Weights of a small mixture-of-experts language model, trained from scratch on English Wikipedia: vocabulary 32768, a variant of SOAP for the experts.
Below are experts of layer 2 (counted from 0) of a mixture-of-experts language model. Rows are named router (the router's row for the expert), gate (a neuron's input weights, with its number), up (a neuron's input weights, with its number) and show model dimensions 0-191. Each number is 128 + 32 x the weight over its row's rms, rounded and kept within 0 to 255.
Before each expert's rows: "gets" lists some tokens that make up at least twice as much of what it gets as of all text. This comes from a sample of Wikipedia text that the model never trained on. Tokens count by the router's weight.

# expert 30
gets: "S", " A", "C", "D", "B", "A"
router [125 154  97 102  78  95 166 146 122 178 115 118 156 133 131 121 126 143 123 107  68 182 127  90 117 124 100  74 158 107 121  88 159 167 174 127 156 131  35 106 136 132 131 102 144  84 184  27 142 117 122 101 124 123 160  82 126 141  97  93 146 108 133 137 149 106 105  96 124 179 140  69  59 173 135 145 163 135 166  81  77 121  75  81 147 130 151 175  69 117 116 117 128 137  88 161 153 116  96  87 123 154 140 123 169  81 147 129 119 121 161 129 135 160 139 137 145 102 176  45 179 106 103 210 140  79  64 119 115 110 157 179 112  75 129 124 101 131 162 150  91 170  98 139 140 167 162 131 119 131 135 125 126 125  98 140  52  53 121 139  91  47  90  87 129 121 121 103 123 144  82 122  90 104 150  97 146 158 103 133 152 115 115 101 123 157 156  95 120 128 147 166]
gate0 [125 104  81 123 137 205 138  74 188  89 140  91 164 116 169 118 143 169 144 125 137 140 111 118 133 126 126 167 160 128 157 113 140 150 134 168  83 154 161 217 165 210 174 117 143 100 119 173 123 141  96 162 110  91 151 141 136 180 166  99 112  60 166 122 128 157 199 171  73 146 142 131 130 149 120 137 140 176 141 110 140 132 118 106  72 154 185 147 130 130 149 106 170 149 151 152 102 157 157 110 146 131 122 106 129  64 141 120 196 152 174 142 118  96 189 148 145 126 139 160 163  64 162  91 123 148 105 185  87 115 167  41 145 148 109 160 107 131 184 150  99  27 157  98 142 128  80 120 131 129 138 116  96 193 118  85 148 104 130  93 148  88 129 123 146 178 124 123 138 142 120 145 154 154 151 151  99  94 101 113 135 103 116  58 158 109 138 155 164 131 130  96]
up0 [137 118  89  98 102 191 184 118 190  96 146 154 148  90 133  83 110 149 165 106 138 123 114 133 152 117 130 131 131 108 145 126  97 157 155 198 124 146 108 175 132 159 191 139 109 135 144 169 178 115 101 134 123 100 142 135 119 186 165 118 114  79 168  96 140 145 196 127  84 164 161 127 120 143 108 118  81 199 166 118 185 143 148 128  76 127 178 119 163 113 204  79 181 196 165 134  83 155 120 124 150 164 147 116 161  82 122  90 174 119 121 158 100 113 156 140 154 164 135 112 166  86 169 146 120 112 140 178 135 129 135  36 126 151 129 124 139 103 136 198  75  48 142 116 103 129  81  85 155 179  91  95 119 224  73 142 179 100 141  91 135 128 124  90 182 130  99 113 136 132 126 126 155 115 159 123 135  94 126 158 117 127 112  79 109 130 141 139 146 120 110 171]
gate1 [136 163 155 136 174  93 109 164  82 140 142 163 104 139 132 130  93 125 161 115  95 145  82 152 181 144 145 123 125 138 112 161 170 144 120 121 112 167 119 136  87 110 169 101 171 135 154  30  92 177 127 106 150 127  95 100  99 104 126 207 164 126 120 122 150  77 113 112 124  97 141 114 135 171 131 145  49 173 139 169 160 176 150 137  81 103 158 159  93 156 129 161 111 187 146  78 159 142  83 145 129 148 154 146 108 171 114 126 119 169 116 134 173 110 128  79 124 183 170 135  98 121 184 149 168 152 121 145 150 138 165 182 153 158 102 136 222  83 143 145  92 130 114  81 142 159 134 178 123 152  87 118 165 164 117 100 135 103  82  74 158 148 141  95 114  85 113 163 124 157 118 152 107 136 133 145  95  27  75 101 186  66  96 100 104 183 107 174 142 115 136 132]
up1 [141  77 143 102 140 125 123 231  96 139 160 133 129 155 147 161 123  80 144 104 124 158 172 132 166 150  96 117 120 119 113 117 122 168 103 178  82 192  95 109  94 145 160 130 122 138 131  97 130 202 138  65 141 123 142  93 109 106 121 100 178 124 178 120 112 100 143 160 245 122 174  88 222 155 165 142 122 116 147 106 164 132 124 128  92 141 193 151 113 150  98 101 227 116  88 152 169 173 103 122 101 119 131 121 112 179  92 118 121 160  71 159 170 102 100  96 136 155 137 151 156 113  93 175 155 165 162 114 154 132 185 128  81 133 118 136 151 122 122 155 105 122 135 155 158 132 128 145  64 192 126 170 126 131 127 153 165 125 138 160  97 172 134 136 131 143  56 101 129 105 156 106 102 112 177 134  84 156 146  46 138 141 139 114 150 101 127  92 113 120 114 100]
gate2 [142 151 100 110  90 149 160 118 159 103 146 118 155 156 114 116 129  94 127 170 184  72 102 137 138 138 182  93 125 113 116  89 115 143 150 140 133 149  75  90 150  43 146  95 148 158 116 116 122 159 115 106 108 171 120 158  99 157 119 122 182 151 145 116  79 164  66 154 150 101 156 156 106 186 119  98 125  98 143 125  82 165 132  49 112  72 165  87 135 149 130 134 157 138  67  79 148  57 128 113 127 140 110 112 156 102  73 102 182 126 143 164 150  45 117  98 184 199 110 124 174  99 133  94 108 175 147 164 105  62 123 122 132 152 129 128 118 141  86 110 116 170 104  94 158 107 109 170 157  87  90 143 152 106 177 117 114 114 183  77 139 102  67  97 114 115  84 109 146  96 113  91 104  85 111 136 189 138 118 144 118 118  87 110  83  96 198 120  94  76 167 101]
up2 [157 163 164 117 206  77  98  82 141 127 157 105 138 139 209  92 177 183 104 147 192 198 148 162 155 168 151  92 154 177 106  83 117 162 131 123 107  88 122 111 113 104 136 174 106 163 134 167 133 111  90 140 163 153 208  97 116 142 112  77 172 148 105 128 151 142 136 114 125 115 158 120 177 149 187 112 146 128 143 117 116 135 144 152 154 126 136 146 155  96 104 189 101 143 168 128  69 132  87 149 124 123 111 160 110 131 150 112 103 151  73 137 155 137 137 202  97 163 169 149 180 103 127 130  84 126 178 105 144 193 133 153 139 108 161 136 186  95 145 176 147 145 131 110 126 150  76 139  70 122  79 101 109  78 130  93 153 144 138 151 132 159  80 165   0 122 115  95 128 156 133 155 119 106  88 157 127 161 144 134 172  84 136 167 155 117 117 150  92 125 127 132]
gate3 [122 139 109 124 121  71 139 140 113 140 140 160 128 156 120 164 141 111  61 162 144 129 136 123 113  84 142 109 130 144 103  88 160  85  84 136 146 118 112  79 138  92 131 137 126 195  93 133  73 161 104 128  56 123 105 176 126 123 143 167 107  82 104 170 172 158 151 174 117 135 155  78 150 130  84 172 138 107 133 124 177  89  53 171 133 118  92 143 191 180 145  97 120  92 179 163 182 154 132  85 110 106  99 173 141 171 161 131 158 192 159 177  95 162 186 122 137 101 187 203 131 140 134 155 105 136 148 159 175 123 192 131 143 141 100 186 167 176  87 113  89 196 117  73 141 139 115  61  93  94 155 146  87 157 109 138 109 133  90 142 110 107 151 101 111 142 134 153 119 114 125 137 178 132 109 116  96 151 180  62 130 114 157 127  82 119  80 140 112  93 143 171]
up3 [134 104 160 153 115 145 120 196  96 178 121  68 115 136 122 148 128 146 211 153 165 148 134 104 110 134  75 175 149 140  61 156 138 106 142 174 142 132 125 104 181 101  96 137 120 132 110 128 116 123  91 131  73 220 139 190  98  88  84 127 149 127 128 144 103 119  67  82 154  94 146  98 157 199  57 135 150  92 134 153 155 137 135 141 109 105 102 105 100 106 133 127 131  85 160 108 211  91 143 150 166 162 121 193 134 114 118 136 190 101  89 168 169 177 154 119 102 138 110 174 177 122 135  96 124 166 126 149  89 112 117  72 115 171 105 165 144 197  77 112 150 144 129 122 128 124  96 206 126 104 117 129 143 133 122 119 176 120 117  73 110 126  74 109  69 175 117 104 157 100 128  97 126 120 162 106 104 190 117 120 161  64 122  94 124  85 130 147 103 126 155 104]
gate4 [117 131 143 104 108  90 110 101 114 124 154 255 131 117 112 137 185 166  88 101 103 109  87 127 143 164 163  98 113  79 161 132 152 132 139 164 228 111 142 116 115  73 145 117 157 114 114  99 122 169 102 121 170 132 162 106  91  97 148 172 130  80 132  84 120 169 106 140 143 152 135 154  95 114 102 114 176 105 137 119 127 162 143 106  95 173  75 148 112 146 125 123 141 110 159 120  55 170 150 135 141 147 108 129 124 174 150 120 133 110 162  70 119 151 148 157 149 186 129 102  95 108 101 168 127 164 152 126 113 136 171  83  77 103 175  83 101 120 115 175 103 154 115 136 130 119 165 150  83  77 160  98 155 109 140 128 132 120 165 135 140 129  89 105 179 160 136  90 108  88 195  73 134 113 117 184 111  72  39 107  57 134 128  76 137 139  79 135 153 182 153 156]
up4 [117  95 112 152 185 164 152 120  98 105 149  45 134 123 167 153 105 120 113 117 121 166 135 107 123 104 106 158 145 122 132 143 165  97 185 172 101 120  75 104 150 160 136 102  81 129 134  84 104 125 121 162  70 117 164 119 141 113 146 147 150 159  89 203 191 149  98 163  92 116 158  81  90  80 151 139  98  97 145 151  79 125 117 134  98  75 140 133 176 143 121 131 149 141 100 145 218 120 104 151  97 107 167 143 143 189  86 107 154 177  72  73 142 124  62 107  54 157 166 123 141 161 133 114 100  64  69 160 139 126 164 170 124 155 153 134 176  89 158 120 163 160 121  77 136 176  97 115 119 177 151  97  90 167 126 135 107 161 107  83  81 153 148 161 144 135 153 180  73 132 132 132 101 132  90 102 114 165 209  99 168 103 152 115 123 159 130 119 164 134  95 140]
gate5 [137 104 160 143 156 107 123 127 158  50 210 136 109 100 127 153 131 134 113  91  96 159 106 137 132 122  95 162 125  99 157 177 105 159 112 137 129 133 132 157 154 127 152 116  86  82 140 148 135  89 112 143 120 136  94  96 122 109 105 151 171 116  90 133 133 125 124 134  65 148 138 112 155 124 138 191 136 119 123 141 168 109  68 148 127 109 124 126 149 111 117  87  89 189 126  54  81  79 156 145 143 138 168 135 142 159 149 111 102 107  72 130 128 202 120 106 176 163 104 118 144 214 183 112 136 150 101 110 174 142  90 134 182 110 182 101 192  90 151 134 148 121  70 136 136 147 119 114 149 136  77  98 150 158 217 125 147 147 141 120 159 160  65  98 146 120 141  94 132 134 105  67 171 166 190 214 118 145 131  97 165 102  96 157 146 169  84 151  91  73  96  55]
up5 [110 151 116 113 168 136  55 115 134 206  95 141 191 114 121  90 156  98  92 161 161 155 109 110 124  96 158 146 120 142  96 149 158 169 131  73 131 195 105 153 134  92 137  86  72 171 153 169  97 129  90 128 111 137 119  58 111 112 144 110 103  68 162 114 170  76 102 148 139 111 132 102  84  92 127 101  88 121  89 135 119 171 164 143 151 115  64 114 154 129 131 157 106  79 166 145 155 122 165  36 100 113 139 117  84 103 141 104 143 155  92 135 191 116 147 138 159 100 166  91 158 108 137 138 155 167 123  93  79 126 134 161  86 108 138  79 121 128 127 133 112 172 105 114 142 112  91 176 160 137 155 114  83 191 133 119 118 137 162 129 106 128 208 183 142 140 206 161  90  77 112 125  87 135 186 136 107 117  88  85  90 119 171 108  75 113 127 133 167 129 156 188]
gate6 [ 66 101 101 115 159 151 113 111  81 117  84 102  73 156 153 134 131 101 102 152 141 152 120 144 123  87 199 198 183 105 157 139  68  89 168  96 152  82 118  89  92 138  93 103 145 165 115 148 184 121  95 125 131 163 101 156 182 145 139 159 116 165 119 143  97 120 146 141 157 175 121 115 113 100 135 119  94 164 110 126  72 123 161 165  74 183 188 129 107 113 121  65 175 115  97 108 152 145 125  84 112 169 119 159 175 134  78 118 132  94 140 116 149 113 148 128  66 149 143 149 186  65 122 164  69 162 112 143 172 174 186 171 108 117 184 151 167 199 201 167  94 113 138 150 125 146  57  95 109 140 115 121 165 163  90  92 152 132 115 135 165 153 106  95 128 175  68 170 111 122 141 101  79 137 169 113 115 139 101  98 140 118 119  88 153  97 113 119 135 158 134 109]
up6 [129 119 130 169 167  83 140 110  45 126 141 105 138 181 123 104 145 146 126  94  66 131 125 165 157 100 130 187 146  75 127 101 122 125 134  52 137  62 152 106  77  90 110 113  48 139 127 181 149 106 174 137  93 120  75 151 151 144  66 178 145 159  88 162 112  86  71 152 104 105 102 120 118 108 130 137 132 149 141 134  92 126  92 156 134 188 177 151 172 129 149 150 162 175  75 136 132 194  94 132 106 204 118 169 181 144 112  70 219 130  81 159 107 119 153 121 167 152 126 140 176 128 116 112  95 159 123 108 141 161 144 202 121 102 170 148 131 166 155 193 119 125 136 109 147 187  95  98 115 120 127  90 138 159 149 138 116 169 145 150 152 157 107 107 161 170  80 163 106 146 159 128 135 146  96 114  92 122 130 133 107 109 122  71 190 138 135 136 150 125 149 143]
gate7 [ 79 150 109 109 101 132 120 156 112 188  98 119 190 115 123 106 137  77 130  97 152 158  99  88 114 119 171  86 153 167 157 120 145  98 115 177 138 153 118  79 146  63 125  90 143 152 100  86 103 112  93 157 145 154 115 165  92 117 146 108 106 149 200 146  99 101 116 150 123  92 110 131  99 132 147 153 142 125  93 119  83 126 127 167  97  65  66 143  93 159 118 111 148 112 132 115  81 148 167 112  95  90 108 102  97 108 111 134 147 187  78 146  93  60 126 154  73 172 167 157 111  89 139 124 154  72 117 195 190 123 163 107 129 179 139 134 186 164 110  84 141 132 126  90 168 135 154 106 117 112  94 149 227 121  94 147  85  81 148 109 116 188 160  93  71 149  64 165 101 119 160  95 139  88 130 114 127 113  97 117  97 133 184  84 119 147 142 143 166 171 181 160]
up7 [147 103  63 138  72  60  81  91 178 163 111 103 126  96 217  25 157  70 123 141 165  88 143 169 114 135 149 144 100 107 178 140 137 183 118 131 143 145  48  90 151  99 103 154 137 130 136  62 159 154 151  96  93 105 158  83  93 116 106 129 133  96 134 152 167 103 118 101 121 156 118 168 124 132 175 158 100 156 127 100 141 180 143 128 151 126 133 109  94 140 174 112 116 148  66 174 119 216 164 103 116 123 108 135 134 116 177  66 156 154  82 105 158 123 173 109  67 116 114  94 114 106 167 148 126  85 171 181 134 146 132  85 134  61 153  76 146 162 176 112 120 150 138 103 150 136 125 151 104 149 155 122  77 159  91 139 122 118 135 115 126 134  97 140 109 152 123  98 101 138 153  77  94 105 129 118 115 110 151 131 123 120 104 155 125 149 189  81 179  98 114 183]
gate8 [180 147 176 160  97 104 195 134  53  71 121 120 124 194 125 189 125 131 143 120 138 165  96 141  45 121 135 120  91 103 144  79 160 112 159 132  81 163 101 119 124 126 134 112 139 164  67 123 140 116 105 167 163 122  81 154 118 160 158 133  83 150  90  84 168 116 130  99 145 132 101 155  89 146 158 111 128 136 115 132 140 190 129 159 154  52 145  86  99 107 143 159 164 122 160 150 165  73 195  93 187 101 113 140 140 104 167  72 168 156 124 189 151  74 125 150  93 106 103 140 100 164  63  92  85 163 161 147 109  94 101 181 186 192  78 159 100 121 136  78 119 144 117 144 140 133 114  86 124 136 118 147 160 111 148 147 178 111 112  99  97  85 151 142  82  87 133 109 145 127 116 165 120 138 115 140  89 132 103 103 142  81 114 151 149 171 161 179  82 119 174 115]
up8 [122  95  90 136 161 134  58 105 196 143  90  98 116  76  98  37 113 127 106  94 146 136 153 131 115 115 125 141 158 160 171 160  86 132 103  96 154 102 121 167 139 109 113 189 108  94 106 111 136 184 150  99  84 127 106 114  94 128  89 107 115 101 115 131 116 137 132 164  96 130 113 165 159 122 160 185 169 121 128 111 129  91 141  56 113 164 115 119 126 124 153 131  88 101 137 103 143 160  65 132 108 169 149 167 100 177  97 193 128  99 134 141  75 159 121  69 161 187 111 113 182  87 172 117 147  80 113 111 119 174 151  99 115  52 138  88 117 144 148 156 167  72 187  91  64 111 147 149 166 109 117  59 126 152 119 141 172 155 111 140 169 159 152  68 137 135 115 157 118 119 128 155 181 106  96 100 184  90 119 162 101 167 115  59  84 135 110 118  99 141 132 175]
gate9 [ 96 137 142 199 129  93 146 148  59 151 111 102 102 188 157 190 146  90 162 133  35 125 125 153 208 138 204  91 119 149 159 129 103 152 160 142 139 113  77 131 135 116 186 124 168 173 118 161 159  90 174 139 172 129  87 156  89 144 126 139 151 188 116 119 139  86 112 135 132 141 125  84  63  94  43 148  98 161 112 127 159 139 130 152  85 155 151  56 117 128  90 134 106  74  78 139 121 118 129 139 107 182 104 160 152 115 131  67 142 137 139 140 125 113  92 133 119  82 140 147 153 136 148 145 157  78 105 143  95 118 128 130 104 139 117 166 104 139 118 135 140 113 122  75  99 146 135 190 183 100  90 120 131 165 115 162 124 157 137 126 132 139  97 154 137 209 126 163 147  99  93 134 172 128 168 169 161 167 166 164 112 139  79 184 119 118  64  86 157  88 136 106]
up9 [142 118 137  77 106 123 113  74 131 142 124 161 136  97 167  71 135 126 185 145 169 122 108 150  88 153 127  96 126 115 119 122  76 124 125 112 166 147 124 146 162 139  70 169 109  95  99 152 107 179  58 134 102 162 166 102 170 120  99 127 134  94 159  95 105 194  81 125 101 116 142 165 147 100 154  60 105 101 154 124  95 206 194  71 160  71 105 179 184 118 181 104 140 148  98 105 112 141 134  74 171  51 139 122 136 136 126 172  90 144 168 139  99 117 120 110 170 160 160 107 138 162 103 121 126 130 108 156 156 152 102 105  97 107 179 105 173 133  77 140 140  72 151 167 164 114 120 146 107 200 140 168 129  40 144  91  94 148  86 113 127 110 105 124 129 139 197 125 159 143 196 131  67 118 137 117  79 100 118 121  68 111 132  73 146 156 146 114 109 119 134 113]
gate10 [155 122 144  68 107 155 220 119 117 134 101 103 133 134 148  83 143 136  83 169 161 118 125 137  75 136  55 105 115 156 101 119 179 136  98 106  95 147 149 167 138 108 124 153 170 138  84  81 153 119 130  66 149 158  50  77 130 124 119 163 148 130  86 112 102 128 105 118  87 107 140  84  86 151 143 101 144 152 104 160  73  64 105  93 123 179 128  90 127 113 135 136  60 157 139 130 149 139 124 140  76  93 154  88 111 107 156  95 171 132 155 159 104 141  95 133  81 143 138  78  84 153 121 149 135  90 106  98 136 100 176  73 115  87 106 116 133 126 169 186 180 153 138  75  98 111  83 107 112  66 109 112 166 113  53  84 135 140 166 149  94  33  57 164 180 126 121 148 121 106 144  80  89 127 100 132 114  71 127 121 156 174 133 116 123 106 149 152 134 133 149 142]
up10 [106 122 156 176 163  85 122 131 125  91 132 124 121 162 147 182 127 147 130 136 129 113  93  71 126 148 120 136  89  46  76 149 154 145 136 100 138  97 106 118 173 133 108 176 170 151 184 111 105 121 159 120  91 132 154  37 156 107 125 150 113 110 141 122 132 146 179 116 100 118 109 159 119 206 137 142 128 133 119  79 169 156 137 127 173 114 181 144 113 192 112 124 191 113 133 134  99  63 132 134 190  86 171 184 120 130  75 164 100 135 129 136 104 143  86  73 118 156 124 108 195 117 116  78  73  38 175 128 173 179 109  74  86 104 122  75 172 131  86 130 111 110 111 134 210 128 178 142 135 132  96 112 179 122 127  88  80 128 110 169  95 180 135 100 167 101 116 147 120 145 112 129 151 141 139 164 107 120 115 112 156 127 115  85 160 162 144 181 177 106 121 148]
gate11 [181 119 123 102 105  74  69 122 162  25 109 129 113 183 103 124 130 112 155 178  98 107 135 144 141  79 149 137 138 137  93 121 130  67 149 188  71 191 110 157  97  99 125 148 137 145 144 168 136  54  96 133 146 143 141 159 142 157  94 169 191  89 175 101  64 116 106  95  86 176 106 128 178 125 169 118 133 168 124 126 119 117 124 106 156 135 152 197 198 107 178 137 146 149 173 137 140 121 105 103 117 112 119 104  97 138 140 111 165  62 130  75 142 154  67  97 123 128 140 134 116 114  76 185  88 137 168 111 118 164 103 142 112 101 139 151  90 163 103 161  69 108 181 127 121 157 192  89 131 111 123 185 112 103 152 158 122 139 130  84 118 128 140  83 126 153 123 136 164 131 103 108 159 101 117 132  91 173  94  93 149  66 112 107 181 115 130 166 168 164  74 130]
up11 [136  79 123 147 127 127  95 126 137 113  75 112 129 131  98 112 138 158 119 171 125 140 172 100 185 110 193 177  96 137 101 169 156  99 134 114 126  89  72 123 133  95 136 101 172 187 100 126 159 121 135 133 169 171  50 130 133 103  87 162 144 108 137 193 112 148 138 122 127 175 145 159  73 102  98  89 164 111 161 163 140 156 150 200  81 156  93 103 136 125 133  40 144 142 155 159 147 109  99  99  96 133 119  74 163 136 100 155 141 145 103 147 106 148 141 118 146 115  47 239 117 132 150 175  95 152  91 128 143 130 108  79  68 138 127 151 125 120 136 130 151 119 146 136 112 155 118 134 151 138  78 136 203 101  84 143  86  91 170 104 179 180 105 111 169 126 138 135 176 117 115 138 112 160 125 160 119 152  81 155 117  52 151 116 120 195 139 172 106 128 101  64]
gate12 [133 111 130 102 116 150 150 108 150 107 157 114 128 113 127  93  76  94 122  79  95 160  93 126  75  67 134 118 108 116 140 207 104 158 101  59 189 197 110  95 118  89 156  66 136 217 111 169 133 220 130 102 101 129 124 151 118 160 138  98 121  94  43  99  89 105 167  83 147 113 131 120 116 121  80 115 121 127 108 101 133 145 167 124 150 145 115 102  88 101 212 120 172  99 151 105 174 128 123 103 139 187 141  74 135 147  92 163 173 148 115 169 139 152 118 168 111 153 142  72  82  86 105 145  88 137  68 131 164 132  84  93 120 112 122  93 158  73 146  59 100 166 116 139  90 139 221 130 161  89 133 107 104  94 103 101 117  86 140 109  86 108 149 116 148 149  98 145 150  88  94 114 133  99 107 133 117 128 130 143 162 139  96 124 103 147 112 125 117 160 101 153]
up12 [146 124 123 136 111 143  96 140  87 132 152 164  83 133 135  83 137  94 165 155  78 101 138 111 113 189 154 152 134  96 214  99 127 113  86 135  61 108 178 132 154 187  80 147 145  98 120 119  76  66 115 116 135 117 161 177 108 128 125 123 118 137 100 172 141 121  54 118 185 156 119 124 123 148 215 148 147 164 108 141 146 152 139 133 130 143 125  86  87  98  76 126 124 160 129 115 118 133 114 109 117 153 106 101 160 107  97 109  92  92 132 126 164 142 131 153 194 108  88  59 106 105 182 160 162  84 165  82 101 166 129 171  86  91 138 152 134 143 104 156 122 145 109 133 136  56 174 124 103  73 101 158 164 189 117  97 141 142 152  98  95  94 102 141  94  75 152 121  69 178 128 110 183 133 135 115 102 130 118  43 161 171 168 170 166 147  77 143 187 109 129 141]
gate13 [159 106 113  78 163 140 208 142 114 166 206 150 131 148 142 125 132  99  85 156 130 224  75 170  97 155 213 185 140 168  81  85 120 145  89 160 126 226  71 125 134 133 136 124 155 143 163 117 139 111 137  80  97 145  68 111 103 178 114 139 118 114 187  83 134 105 120 129 120 130 134 146 127 139 106 171 157 122 131 110 123 129  50 115 125 117 161 156  71 136 111 139 149 127 108  80  68 129 153  81 139 108 135 164 130 118  94 139  93 143 146 154 177 140 157 204 113 131 125  84 146 134 132 166 103 184 116 137  93 134 138 100 105 114 110 146  95 140 143 190 111 142 120 171 163  99 121 110  83 114 146 132 115 109 121 191  87 102 178  96 118 111 123 153 147 173 105  95 112 171 182 156 122 130  74 163  84 127  87 104 106 182 100 103 135 130 147 186 127  90 113 126]
up13 [ 97 120 122  70 100 121 121 158 145  87 209 194 121 123 122 134 137 154 149 112 124 151 135 128 154  96 176 175 138 156 106 116 120 107 114 146 142 201 119 134 131 147 195 111 192 176 177 173  95 128 196 126 104 118  76 126 151 130 135 160 161  80 156 156 104 102 166 156  86  77  96 109 132 123 132 125 162 147 131  93 108  90 102  85 121 119 157 188  98 138 142 186 132 126 129 131  89 161 103 116 110 119 147 166 170 141  85 122 127 123 145  99  71 166 102 150 197 160 143 173  74  95 113 147 109  89 178  66 131 153 158  86 122 132 164 157  94 126 139 149 142 155 123 178 142  98  87 140 120  94 189 116 128  95 164 120  74 144 151  88 122 149 136 156 136 188 158 107 125 154  93 158 149 190  90 132  58 158 114 131 111 110 142 125 154 164  55 181 148 124  60 180]
gate14 [139 124 129 106 111 154 169 102  77 142 181 124 102  88 167 137 116 161 152 182 150 112 129  64 139 160  95 101 117 129 118 144 124 171  83 151  79 130 115  96 143 150 153 134 167 156 144  85  80 185 127 151  96 181 163 170 138 172 129 110 105 196 118  97 147 136 154 143 143 123 173 123 131 108 154 164  70 131 138 125 136 150  78 123  93 104 156 125  92 154  93 124 135 138 142 126 146 108  95 122 110 162 116 135 116 118  48 159 133 116 121 152 199 106  68  87 154  99 127 160 185  99 121  58 126  37 137 126 100 150 124 225 127 117 102 128 172 160 105 120 122  49 113 127 131 117 160 119 110 146  70 163 105  94 130 148  94  90  66 130  67  96 189  71 103 142  70 112 128 154 143 132 165  69 143 104 175 125 127  67 138 120 126  68 152  98 135 112 123 155 172 128]
up14 [132 118  82 141  79 137 189  76 105 151 132 130 113 114 157  82 123 158 150 143 155  85 119 110 162 146  95  88 162 152 103 165 169 156  66 121  80 171 130  92 152 165 120  91 162 110 109 104 115 212 121 155  90 122 151 178  88 173 151 119 116 192 132 155  96 155 143 121 120  96 167 126 149 131 155  90  75 137 123 133 140 131  90 138  89  92 144  97  89 177 115 141 121 144 152  97 174 110  96  81  98 178 105 120 130 108  94 161 134  97 146 156 208 129 129 137 169 133 130 146 135 102 148 120 137 105 165 154  49  76  95 183 174 142 110 188 188 176 139 113  95  98 133 105 164 136 142  83  57 150  71 152 130 123 136 123 124 119  95 147  74 102 154 105 137 162 130 127 102 104 123 117 164  72 129  74 193 134 158  29 148 136 109 114 158  72 134 147 151 159 156 140]
gate15 [ 91 153  66 116  96 121 142 108 155  92 179 164 159 157 150 145  84 169 104 193 177 146 125 122 153 111  95 162 121 163 161 130 164 136  96 107 158 150 122  75 155  61 151 158  98 107 126  94 109 101 139  86 132 100 178  95 124 125  86 207 142 100 122 156 109  94 151  65  88 138 146 122 143 118 121  88  71 131 110 151 131 161 170  95 188 164 184 155 123 157 127 141 117 130 114 183  64 121 179 173 150 139 121 119 149 140 126  98 130 167 144 214 110 118 187  76 165 103 149 134 134 153 107 139 137 163 151 149 148 151 120  93 228 159 142 128  93 170 120 137  98  96 100 148 153 135 147 157  49  96 102 121 123 152 139 123 142 152 153 107 172 112 155 136 105 127 192  87 168  97 152  92 152 149 105 135 156 163  94 179  91 167 120  89 101 111 207 110 156 122 123 130]
up15 [141 163 145 121 125 117 105 168  85 185 128 154 175 145 126 178 134  53  76 110 135 129 121 105  77  62 116  16  75  94 145 112 155 161 167 142 120 105 129 115  98 107 119 123 196 113 154 105 183 197 161 119 135 157 176 124 182 136 127  99 101 154  74 142 136 119 125 142 163 117 146 162 110 122 152 129 139 134 134 126 107 115 138 180 133 159 116 179 160 121 117 143  96 126 168  89 163 113  31 169 117  97 143 150  77 127 164 167 161 164 166 122  94 106 149 124  56  90 115 130 157 136 115  93 135 136 143 110 156 133 153 176  66  95 169 147 140 108 124 136 134 189 102 119 170 130 137 108 143 157 152 163  71 134 119 131  89 149  92 213 147  89 160 184 113 123 108 186 112 140 173 139  63 129 106 121 116 108 184 106 137 136 134 165 147 139 141  69 116 133 157 102]
gate16 [ 61 129 121 162  65 153 147 164  85 212 132 156  71 132 109  82  99 142 178 106 135 131 155 222 136 142  90 151 184 161 123 150 143 146 128 120 134 154 124  74 116  73 155  98 108 101 146  94 136 107  97 152 210 154 104 122 146 163 122  98 140 133 129 123 130 122  94 122 111 167  84 104  81  98  96 126 115 113 138 147 165 160 192 109  94 116 126 132  94 153  27  93 141 154 103 118 134 132 180 133  88 172 129 208 120 160  93 115 139 104  86 115 174  62 132 118 134 136 176 132 148 110 150 120 111 162 137 162  82 136 138 104  98 137 161 129 124 156 111 146 212 132 107 132 135 169 137 127 172  77 121 140 103 157 195 130 117 115 142 105  82 128 126 150 113 114 144 167 106 179 119 122 161 151 102  85  83  99 125  95 152 183 197 160  96 123 122  77 112 134 158  81]
up16 [127 172 142  84 163 155 149 166 110  99 146 120 118 133 132 200 109 172 149 135  54  97 162  84 105 133  98 168 126 131 179 142 106  57 102 113 128 136 127 133  80 109  79 152 186 149  90 168 146 134 156 105 121 116 161 120 137  99 184 115 161 168 137 187  70 160 137 160 179 152  79  66 104 146 119  55 120 126 128 118 170 125 187 171 118 141 162 125 134 131  92 115 105 127 194 165 147 115 154 138 139 136 187 151 161 124 138 169 118 147 176 196 158 126 152 173  96 112 108 122 108  92  71  71 130 144 133  90 140 132 125  90 125 155 138  92 103  68 158 130 142 107 120 115 153  81  76 116 124 189 101 147 164 136  79 128 174  95 123 109 156 151  87 131 164 120 127 171 150 129  77 175 132 147  39 109 122  77 140 105 192 185 124  96 120  94 125  98 148 129 111 127]
gate17 [ 85  70 130 151 147 127  98 155 124 138 124 186 213  82  78 129 168 147 123  64  75 112 141 126 151  82 134 138 142 148 120 108 124 125 128  36 149  73 103  46 121 153 155 127 168 135 138 115 101 185 119 113 138 134 111 138 144  63  84  81  65  96 114 164 136 111 100 128 136  87 171 127 155 166 165 106  98 112 113 176  95 144 176 161 153 103 139 129 187  88 188 172 165  96 103 137 114  60 163 137 111 124  99 145 119 178 165  89 122  72 148 136 118 172 143 162 145 148 120 109 129 148 180 108 111 136 155 160 133 177 124 113 163 146 142 111 113  94 108 131 121 170 120 152 105  73 154 101 138  84 211 128 183 152  97 144  94 125  59 115 113 125 100 198 118 130 143 141 103  67 181 156 113 117 123 133 102 143 144 167 136 177  88 121 136  91 136 148 155 108 143 116]
up17 [144  53  88 182 107 150 155 135 152 159 129 153 196  88  84 154 205 128 150 102  83 180 155 109 102 135 138  99 167 133 110 129 117  78 118  80 152 124 125  83 129 102 159 135 194 159 108 151 100 158 114  86 173 161 161 152 125 133 127 107  44 125 106 169 166 103 126 120 164 112 148 167 137 166 117  64 119 113 112 120 125 110 139 171 135  52 117 139 125 115 200 164 202 141 118  96 125 114 131 145  90 140 109 144 191 154 177 120 158  69 104 128 157 210  85 173 136 155 117 142 196 122 128 104 112 148 145 176 121 129 110  92 119 190 145  84 129  83 122 129 150 127 118 131 153  93 138  82 132  77 209 131 162 120  98 122  85 130  93 141 136 171 110 145 122  67 177 140 175 127 124  93 109 111 138 103 124 118 101 112 164 166 144  91 144 124 149 191 110 104 131 129]